config = dict(
    hidden_size=384,
    n_empty_slots=4,
    routed_scale=1.0,
    lr_router=0.00252,
    num_key_value_heads=12,
    norm_eps=1e-05,
    optimizer='muon',
    batch_tokens=131072,
    doc_mask=True,
    max_steps=2971,
)
Below are experts of layer 2 (counted from 0) of a mixture-of-experts language model. Rows are named router (the router's row for the expert), up (a neuron's input weights, with its number) and show model dimensions 288-383. Each number is 128 + 32 x the weight over its row's rms, rounded and kept within 0 to 255. Numbers have three digits each.
Before each expert's rows: "mostly gets" lists some tokens that are sent to it at least half of the time. This comes from a sample of Wikipedia text that the model never trained on.

# expert 7
mostly gets: "iv", "od", "ov", "ic", "gers", "ston"
router:180113162169133079077120147125147084164151107156157073175097137164072082143139148136154126160094088159196190108139101129113125118153134143145160117115130181079147079148145080072159108156132120160084135148116152097102147170070127136171118141174127095115220078086118125138107120115143175158
up0:098169158146107186178110083108064112126143066137147125101126125133137188175095166141150130209094136100115144115135196044090103058155133115113129094104130127164157115079117140110164100115138133128166071117118135033129091089166118160143143151184153140154130058138132170197155144129174086127
up1:130155169122175100140140236074208116149105128127162083153099173101143123080102115057149133158140071129130139051167129142105099165163117180119151128131148111128105120183154116099125116089087127148180178101114159153120120160174136147149102145105095116158120109080131148095137124138135195117
up2:098118113188174115121135149102134149163112129181074135182139134151108162138147069096142094121154155176145152098105114101119169167132131152128208168100091198146157108113132089102116114167064102115138158062062131092078084128165126145154165095146151143133135155085121137139110120119112118130
up3:166119108152138191139121156156096109180123153131124164199125117115191068099054162093146126124129064169125091158107187162100146142138159162131140092137122135123104114074058119137159093137154144104127148184160157196112154124150102104073112108129115155130147153093144096158113138112127102084
up4:098085146135187074012165141074072145150104094127158145141121114140097195076178113144121072146123178167108142085112097116119122149117134107091147148131135140107140097103116096068159114106128155150112115152112128103041173143112089168133074156187128140150130137137161133124143132134146133105
up5:172129162077153109111134159142147162203130082112143088136117120131039128142105095071174174180131140111111132138125141162102142161182094116170161152112102103101126127162180116131127097090119164157178157110156083115173136109126096131130127170129134106181136088100110148129136135130082172149
up6:155048136153180153100109119120089119110121120200128127111111154124089083155116116141200129147159161116127173117109158118139162126149088186177170102148140136174106123096146129151123166121145161175135093190154165128176143162143121164089108165174161142123155141070077097128157209168045109197
up7:059079172131159142108100121086155114158138181120119122102157085148130123116114122125059125124141162107159116162162079210138108099091074160092172115127162110108093160134087121148142131086173099059086068141123135186133094118159115110116072138174123078090115146127075088200145093108123122165
up8:085152056084079136085088160129094113150161141196087137175101142097149135086145132133170136164115107110125143131144129093131125082090079120173101160091109117137112070153205168087099165177150086124146097123150201101088131145112068150158108159129099174133122108139138095107092104084214157130
up9:121142117138030122067116188101152113106141145104106104061186086090124132163094141166102164093169084096177062151115143155120219071110126126122091118058147155139087103071113074061181092191142074075088124175128125110160125195117152118109127106125127126119128142119125144159132153155119111126
up10:175166122165187131117088140126115144123170158037108093122133110138090124109133169041108146187096156135154105179113175111210068057136102159075176123085087178097101141144103109129137146132093118128169119120104166105140103119124122138127135119059104161136101092106136179113161191109158155165
up11:150191118066101131140128142133086098121112088139146099142113117114118154156142165116140151141116118074170173140149135133156167125131139140125094137119173105154178095119057173122128072112061155136103098146134140072139152117222132113148117105115126192159115115165066077164124185136130094120
up12:158154047086134157101145118128153149086148076136106119150074134177074110104087164170111161164125178116166110105142196122134121150119119096140130118153171115099181101081117112049084105129130169142125155116163174080178085109074158144107118107184121112126128120123098091102100095129165129180
up13:184179174149088154126146104139090181120106158104133155074126102121088118149122085165152126150126117111122128154102117126098120113086113190085001150072180151114050157071170142123117125114111101135119165167123144125121101071120184106122051170126138063150135144099154159109120075181141171170
up14:109111149123072063124135134128077168088131110096150041128126154129112100165120186212084134120125133134138117139111122166105096145138139148126119184095165138171129069134155146131141137155141087153109130163148106094108147157080113162147126174142173090161160094152099111146165092119078120146
up15:160160126050135113126183119103164133157134125121111125127092132155137153116185068138202122135181098157126132131104076132179100099142099200103078100137150161115108166057207032114139094040147117140113124126163134121202132134150102136105153175140117094144162139111115114136164151150111115171
up16:143143187097110090209140154109128157107165124085139096095193090137139101134184039138151192081138142096072086084168164094082106132150081106147120125065144135075176141032177177142056115085185147146154119134134057093145114141183160168117029168119163169126170152131119114126120142101083124106
up17:142109111111161128139130130120147115125117230111097103091152201079117175123211059143120104193162115169123118152140121088133100215119119093065116098059055100161098078115093172125165141066098167108136079092112119099136145110121060200167143132128070113130117118094122130146084183159090097109
up18:102058166110168157139133099146107106083062165136200112163132135129069126096132188098137142118137132121079178164109136128204105148136129114132117121138117159046207109166041092090114121086168189172144115136125122103132125104140083133118143093117144079095148143137097147141100172118097112147
up19:100117099176190159116175137126192175141179112105115117111111123157140169172141143075152131119131117148200075179168159127133160122095139071076100148149133172110134193151120163081140164119161159131147140111099116132131112132058142077144086119132116144071123122101175107111204111165109092125
up20:120080173129135134066094137135107088168088178082168109097108139127144074182152152147160106168167134093155155148127128117151143125138109137135139117106139065103114098078099118096104090147077088133105126159175149172124124142073120125170172153114140121075142122143103154113112039115104134130
up21:135102159160147091104176075148097119082193116129150135157142113123074132189155132120161192145109096114126088145144092141143055151148140082126109110087127143112076153138163103165124094125133114101140083104157099102131082072072135162159187159118186088112107134073149108068176077077183110163
up22:135107171124198099134091079109156082155176113162138150121076147130065164152065129087130151147127172152062158106133147114089105112143107108162085115124135144067099094139125125144126110133179112126061140149122134141153145164135126056143162122095172061126106095119158110115130148125166176125
up23:105094149094134096129190215130133058104101096112089125034112111070118157139120092152085120033163135117131133128158128142124097150148109125086104177115129132064143147095120170130117133147128048175158147119155125115139111133070140104197088122132095117151195168072111121121102139087136144147
up24:095151081155135159115145169100123155083144095121098084134119136145139117148083047110165150125111144101157093084129180139118144118139127109095117124179153096125088095109173111173186091110187092112092098152147156135161049129136138106097145182118103100078157153119124037119148167131104133109
up25:077149111190137155128160169124101181120135134101097155107116176105152182146180100162133154080124164135158165106156138149140193128148172122053139110080109150070128166160082135135161069126157096142044213119096079124116133076163117133114099145133085073086095136085101179119126056089141102129
up26:125158130144090171165101165110126124142144139149037163138196128112155111134148170078134126108123179136159131138133144139133105128206147111130080136091130152084114133082174150152162122122136131127176114086110126119122126161106158156146115122135097083064112183095171125153161126087163092105
up27:139116170097092148191159187116029085153104118120114095099113145155120141054145166110188161111177098167164096169177100057136132150099128163142174172131127173074149092127110180194092157158086128076118096141167166181119114112074104143145154081154169131138144107133121131137120159129145161209
up28:177143097175128113144103169126111147145138053167106127160111128129154113121095168047128064155103076173133112163154153151085123116084149161166180160042187066241167160127178182119142153156124142134127170167124146104120157168154165119116158154098122075121139133117085097131167092108107050149
up29:123167144123137177107096166119095106156155047137082103129141091114143115129189084131090190164146080099176142126174122145123143139155198135128157120151175134137138098155071139138186121134137157154074161109119090132147156149138119149149118168130111169130126136142062146181090110142166059143
up30:132145087080142125073058117119109143175079134134137128080109130149175045132066154144165149170141166102102087123154156117136091187091119178180134090103147148114168180106137136105115080093140147160139156108094124145106097148082125110131114163195157129158105085137138115149053184161141106112
up31:124120142145137146102160091141122122208159047144155120084075125136145045135227098207094110128124138126088127109108148150144076097125148152124127121119125157118134164090150067123110132105128085224112105176119109139072145141112115134124139127099128086133131139113127110156125165136120115162
up32:076123145214148165102123053212137113067157166157116160089120091112126118154152126143110167074148157091184098112144154111137116077136044115139139104148132169116139131131195107182133116228124129156116128129132174100082127105164140146112138120107116147132146159070125098055120134158108122135
up33:136167177163112066106117122102117122085120166148074120216150165191096096075071109074154169152107189141099140129176070143139192142173107141150125127067162099127124128065075134086127107097133127115137132162124119114111124144101089142123163121087148178137159087162165140130176098134092057163
up34:138110102119125110149167139097079150117093140208150116132086140112078111132186126144170113148128100149173175152104112178151095105116133118093125185120112172070159089111135125129136158109081059183112087107076102109108138096107114117121128135178125131121164138055124130135138110163132150166
up35:122150113094121062105092181154103137080164109127136118133103123134135149082068156109096085140141154106133075113106127177111093132173106149160084140132167155110119169104109099138092146155135103114149125157126101113127072100166138071088092138133176151141119088160119138113189141139151143120
up36:115138150116143125130170159130186139124114116129143071173131177141100152178137160133142136080158129110126172114113152113167118118149106161116130155150118115125095169129056138142143074091116126142189088109108171101132152076089176175139141134151150080161120150077101098138146103119102126165
up37:149141161171110162126130114069097098151161192101136112132134146068111137187120102160111095082199113170127077145131132120023157181137117117175101176078131095139124073178178138091130122161062161132152093029130159056066135172056134125149163135152083085099092177144103155174128094103113191146
up38:149114181110199168127184096178102121175140159165195172156107134120139141145149106147163157185050134089139122144144106100167119124128120042117107132174106172124140107144169197175110092108086136125101100138136099133132227136133165125172178147063111131181142107138166122152143149142115185144
up39:194121126169097073110175125130125086079156123078114106101143090182177123134100132142103136137096143080123148093075164091102106090120131134127115124144187098080163138141185157084125121168182112175100123123093117070138204160136126126123154148188158090168122082100065107127124165162092171127
up40:121112184128133158098155135130172133091165121173173115092151205111123075162113097185090130081173160149100143123127109112145126066102149134107189164116095127166136083162155132159118148075146157097106148112124142109194102167116115035159144157130147124129059175133130119109075072144148146144
up41:176080153157133085116128163134180122145141108100128135229142115097112205131117134186141132090091140092100126089151115096155137142202190132162165148162097124121129104179126136109125163150175067121185121090142130039123191174087128114097106121126124117113117171149093080143181110089137082142
up42:158101076123108165069090117087145116189157138068160089157197133114146102136084097145134156078148144135113102141175119128144131100144124181147138043132117174152125120079104064142130115127122099097114131156147132167108117139081147122195124134068136131016113103159049154133107140127089104211
up43:120117076059105175140103107128144108158158126080142102114109092130133143086185136145148161145107075126160153119088158080089101111137159148206146118160114139125053139131216156101089085142156080128134110097137098146128170169101141158101108088133147136167086081138124140104092152140135179132
up44:113124091091138080117131145100146061184129109142105118142155133097131179171095140113166146213119140156160143088086136112118133170149108185158152166159118078161132243198137078172073121133176187134124104153156123154181178174192121131166152157110153101137163130131135114103117095145094173153
up45:133179137129105156177125119042104132078145093112065130163179069134115126089192095076106171100161044129176156173150167152178125164101102078185107120165109103057141115128111149148090160154128120078099162149156135131052128162077117153101126187142155147175090169155181105090131130104149102114
up46:073072161141131152155152147136177123049158114128113171151137186110075208144054158100113220117167130185168066137085141110150133095126140123143112239095132128102120089118147082103135130107119063154148080138157114081121119089189141126158134141141136102123084167174071104139086087118092117080
up47:155134140148169077132112063136124152080179113177146103153106120122151172106054165095090124183105122134166122109148150072176089109100156179134128066137140135100114202117135100122129122064125173144182078148147191074088174131146124156136120157110062145121138149123109112170110188067115088185
up48:181086177112125119165090140122117106156132137147163156139213152081229083130092075133185135147100079158096156135183105103163114116106119171182134128107117129175144105110085097149210131110101117172114063174071141161100150076135151130123135166066149119094200024088117120150104153166136191142
up49:167116127129087118088109149116139157166148111152123093086155121180114107128094057138128161169155127146131135142130150152158163199124144111111074172111129086098096101154147141156176160172150172107123127137124104135179114179134051207091172094120116119139143094115120134148079148110225142132
up50:052119164211150123136153140164157105169111130131091155122146134109067095140117132090165129152106139134148148126118114136115111104096107151031143146127157217146136142102066083121131081104141084161150157116113148157116090139083118055125116088157143106137142090128115012172128142144153167139
up51:110165164123125107125114170178122076133135179127083057147115131115097140096124169088173141125141105189129105137155093134147098133119156125158144141106133147093121141099049128128130100178072118176151150202131155115058195155110131145120134124113142119088178172138169160152075085159088208094
up52:126072133098151122152103179103140073149117133147169141137060069135119133085070069154097107121106119132134151090131113171061105091122109168157130145174067121142135070083126093108117141155165154103059128106140088175121150126099140109134097124136078068113108153102103103108129116162116127133
up53:114148096111179122077106062128147127149176103182139131078130115128102209141094174133138074151205173116084125178131169064130121152126156093174106117124116185150103064144131144134164066138096157111132229168129138066061122095150106099116116111078069127153119166147172168069112092082064231114
up54:136107201111088125110113089165152163193075143118181070098152149135094136151137186137136113174093115140148143166168127171115151111098129112142139153198140137080138155077116128131137099172118111125096090162144156127109132174143127139125101203107123127219169089141074109078123129102143143169
up55:184144073083066137126111114150137108148158095138172088114103078139118071135136149154112103148126088145170129110114101113095156148079155151158133124093147117181161171180159158091140109121179098166134177135132167127154138239169140068101142118203146195153072120143133096161111157158127148140
up56:145141157141176150144112109100120144124130090105176213117185107153145162137142168103130072145109113118029162148153118100133105099145154094108088101125083177193133120117115095088087144146187157076120153070165090132078205100089132034148147136102124140131110082183089103124084190119121156152
up57:135120081165136111156114149061086118166116145179142121160194135120164103203147159123146076084195128100095162190173128131102170161130148033145171179106153121145134076155036124098163145118125120075151123098118116117123095196049100161153117123113136177224128135132120164168105169055099153149
up58:122110088113131138104146127072134166149167147153099097166120111119148211096146154171167128113164143139136043132105210121166139146131106073169085112078178119134136141137143153178161127153101030106094143117095171153104092099123131169097081168090126136170130112089092068112109053080109145144
up59:095139112180159155106116099163130124114168147127075144112144165112070178131143166063128128128121148121120058089080136135138029179148161102109170151169129181145132183123117157132124067082126136129133133138129148106148119107150135109149130141107133133197115091117153115137145136064111087147
up60:143168072132100107169163108102190067096148111169115167190102117082143117092111174143086174127109083134129168143067100102178156027099101130183139115144094137129140078107061112067126119122119123140133155122118122070125172060102133151048117134131131138104119089203188126106103121129148106125
up61:107141081109143076125107093157173145087091187127063158177118093173075122116104165137112084147106114100108161099129117123047174101130115146117072082111097069135143166162141105129122143113143113093106125085144100151135173197119171106107120096169128135160088128079099167083150129113117177136
up62:132100129073130152095092148180209131150104116147115192122144140125162099102130140068116100075134147121125152160191130194119125040189105142136141148098104151110136143154115076149116153052144134142106144159111143170137077105109186097091075116078106124133090083164113213098097107144159124132
up63:116118115122083168168099148133101117113149163128110095128119109126094183128120160146124116112151135131119084123118148080112160103134160133085133116120168123119162084059120096124093186180094060106144129096148124136097090172203160167191170100098133154062081072155133103092092127196194158137
up64:107139142175131103133170107059146112144124159115199170141133128119179077119146189132107112100132130101126215122152085089102163155163163161130088087094101135161160034114132142136140172187104096143116135190128126078092083129119190113109113114178179151165145169096120168113131129205138114144
up65:138134138132144108102169144126139137100189167076110100106171103095126144116110101151147136136109124113142128098092077200097138131095122102103141107129157129075141137117119117102173145126153162040126168184134148078106054224120129124083129084094128155163179133050133120175147131117201153123
up66:121154142147156095121112111168134172108184108224095124063092115098088099093145129103094158113159105087184151143173118099132085078146136132163167152133081142150153093169140114131160082134120098117154174119153152096123111169134121135069152204125130095094117137092176112140180102161096134113
up67:074134146101159172114155109130137066144089094071131145181123112162139140065074175163086143142088090142080111116158090136078105156105093169156164106124121144111130176115078070167115112120159166174141092130118094133069147119075140158081138141127179102151156170126137146117184130150037116123
up68:112120183178095095141158085141135134119125055149146112198123106131141099175187135163120125120087086093162105135183133119171107077123153117187098161144179095154140098152118125114117046149162060171149093157101136126051153145114114148122040124164104127124146159108119166171213173157174084130
up69:158060112117121099154110176152117087120158060129189126134169125155082141095141103150151095104095068185079118110103116045132120144171086074108153151159041088169167119138208146143091109155112105134126116127128130096140150154143125094125136116150134137153155111176177112093107140109122145130
up70:169076153125158124096129137108146090167141100097101107128146137145126088123068086135133186177092119132116154166129126146129111117149106177120154106128140154117089091150065055085105138099128121168075148148127088091099127154126140169100141114187126041194186119084161141191153196126107132169
up71:079150105115191136100095168112157117083145142159139129163053163137116128137140104052139108101103121149156169143146131087168108132126173106102128131121068132177183086141164105125173094093119180185087134114141099111134216147109118078097167144121098159151117173079131169091137131070084112107
up72:092108095102144105162201174114135173123142135150065125135149143114084153084148133171126124123147091124062166076107130125100152094115158129133125143126151153221125100183112103104165167096098123091132197089147181109144137108081095105154132129175126123088048090085169090086147089161165170131
up73:183091156139092123133104107136123105127157086127084106171136167151094092154135160112166115157116146117185153093100114092083063065146115152163158153131137115125157094131145114100137071151144157138146085137163173111153127111084119128198091164189125090164204059118121108113181158151155111158
up74:102144117102052111131095061172125185109129179094110092134161216173116134135120091155088150120131133083109204112077201117121161100155139037111089146116170141132123133105147146116140125049090199124111147144134120121151109146082132141138167212173164157134123176092122134108179092161155150115
up75:169124095131099183106096174113119162141103157164121153101090134112172096138135171189169095196076116113197124152110076125102100154150122087085062211120082127174092121149108088174149185129096114112144023145086122092116135186147126145141131169107143080126174158101100098089094189090123148127
up76:160124068182143136153065086140121113133178166128101167170145070121171144151170121129130082199146102056190124138169145094063075146143085103120086114091178123089120180131169077075138093086125107127135093156149093148123132168161099108130119122121145120110114035097097108125108169157136162143
up77:182160094158061110113102113094088135129137103118113142148125118139143187145078073092157131090141127105096163134123146138093061144171068198139143162115138162156148084114122109131128136103199129134153178135155144100118176140130213098209095143083153189152132115120191158129101108128227147177
up78:172103066110154067135085163206112090115152116119135119118083078125121092143101128102143108139170125110141119131167131124116137146106130170174126118187095080119127168169138185151136089127102186149156129066072144194143177103043098130117159149162130059175096123133124157116127147134063149141
up79:122155086151109107111157074142173085114125161089196150084142115125190142152126153143155108091162162138081074130111148126080136080107106142157115124062136113123098108143188131114146114123109162130087130113106146108080120147114100097124169110123128137178139156117153150157064093039129240137
up80:150093069157122130153168113148118146084102134121156143149134153104122093183124155091123116166141116082207145107129124157138117112149159138122148081170095145127125192232197089150134111155122170095196081131099105122172161050109103095155092148120133115180141136098146096189108132139106112123
up81:186126115180201131067155137147119125144107123128077073105162160143108190110201154176150172138133118121136142173147139103111135115180147105100111180081138092123172141186082118112103078038118159093116183096114136101047109168102125144155101106141131142161119183130130118150088125083109131137
up82:090141097156116152103179105138134174206135163114173171089053137124101095171137081129128194161123152089178120154149108193160090110157159068126113124188082141126078096103169110125162143164098126128086211065111145142173130085141109137156179139123063147135073116116130090065188082139150132119
up83:163160136110154042098110154131144169110155152111106110171147132191129127104173112163126070143141108168130147095169078106109153141079133123111080158152118148116129097138082102090110099073152145152141130160139151149104188128114137090184074150082117133134072095111067213149084160228119106143
up84:145151134102137158081141195127123091108136195127091155077132123111139120151082139110149088129106129120158089141111148148112191100101122130126087115137109155129129154184113125073102136142146179132099177138116099153053106160147116125144124096133154089138177099205133117114160182133186054166
up85:159077097168111109118124083112131093184117143147149135150167152116146140147167108081112151094159078181200099126147164118140127139180144121120122086096131151128185097140208123150094107160087066153130106083182128066132187112162124060142036166135148070182164052133053108131065067130134152132
up86:124171200149112123133150160148113096057184153156195093158164091175122121127091103189124128119147099135165131055078103116142142150164155118133122164093150161155148101126169062127081120162139182154107175139143095089134157161076136197164118168151089205150090215189135173101101111152113081119
up87:054068134104088180127121135130182121165153111144115107115132127143126099142146175094104143139145123170130108146089116130076098080141113109165190143188136089110159183161132108138121174155080157147149140108047112140122100149101090145173134184189079171135149122089153115104126118156171176167
up88:133119134117082086143115074118134133104155167134173104220130114094173112138100154104098134143163109145160127074102108116134155185131068116155160118155093098133126112111169086113103127092115197135092105134092118124140144097072188129103107110136149143129110118200104201107126146077110164161
up89:120084150138173096111102091087155122073095153150115107168066184115142200135191091125138120132118097138150123127142108110126207128148148120076142125090128126175121158109058156100209138107163115126174106167121157106098106112145149094071138117171091147038064118140134143128093111113082096171
up90:106146125093125156129142158102101167041163155096104121093139100136174096109152123146122198164149134118136165102117092199136158128150103151087140137169172134200155139161068136079116142059176111096072150101142119136158164147147125101135159128127158127117112183176125148167105180123091081134
up91:156108197154122156096094121110170129097150146097113125114141199147121182089114103115092134135162170125114201107110141154133130146178140105105115148080144132132196082092085115018136144118105111150153137164149133112140150144139170158144153145165158077112077174121102180103158198174186140130
up92:125127129148132106151177121144052144141112134071134137077169163117125087174101092147159213161129124068147072143098097109143143146189130160055139127123136133076121108118068096144118140116138118180165182152106183132154151102124138057106164102154101086110141149023129112087164151145191083139
up93:146109159223135100178132166090109186098124076158079147144093120174111217182107084144092161128120085122141152136159078137130087079100122165095122158148127088142174120129056124132154097135103093133151182146102116164109138080101094116114129171147181126145157133048182111139121099122128093087
up94:157152099124167175118164141130161143085184189087114099142121137128085147123205146188073129132174131102148134105122110129068135147136201093104111107072175070154087059157103069183104100151117114114170128158139130117107118109159106141152089136164100094141130102153142094163118133120096050101
up95:172081119139097134079151175159140127180108175106145098099112099142113097143137053152074102166110162166184081142051113127065083143124175132164135094171116120124147113140135084067082139161077099110079162126117125112108083170099177104173176101106159131161123158124133162150135088094099196125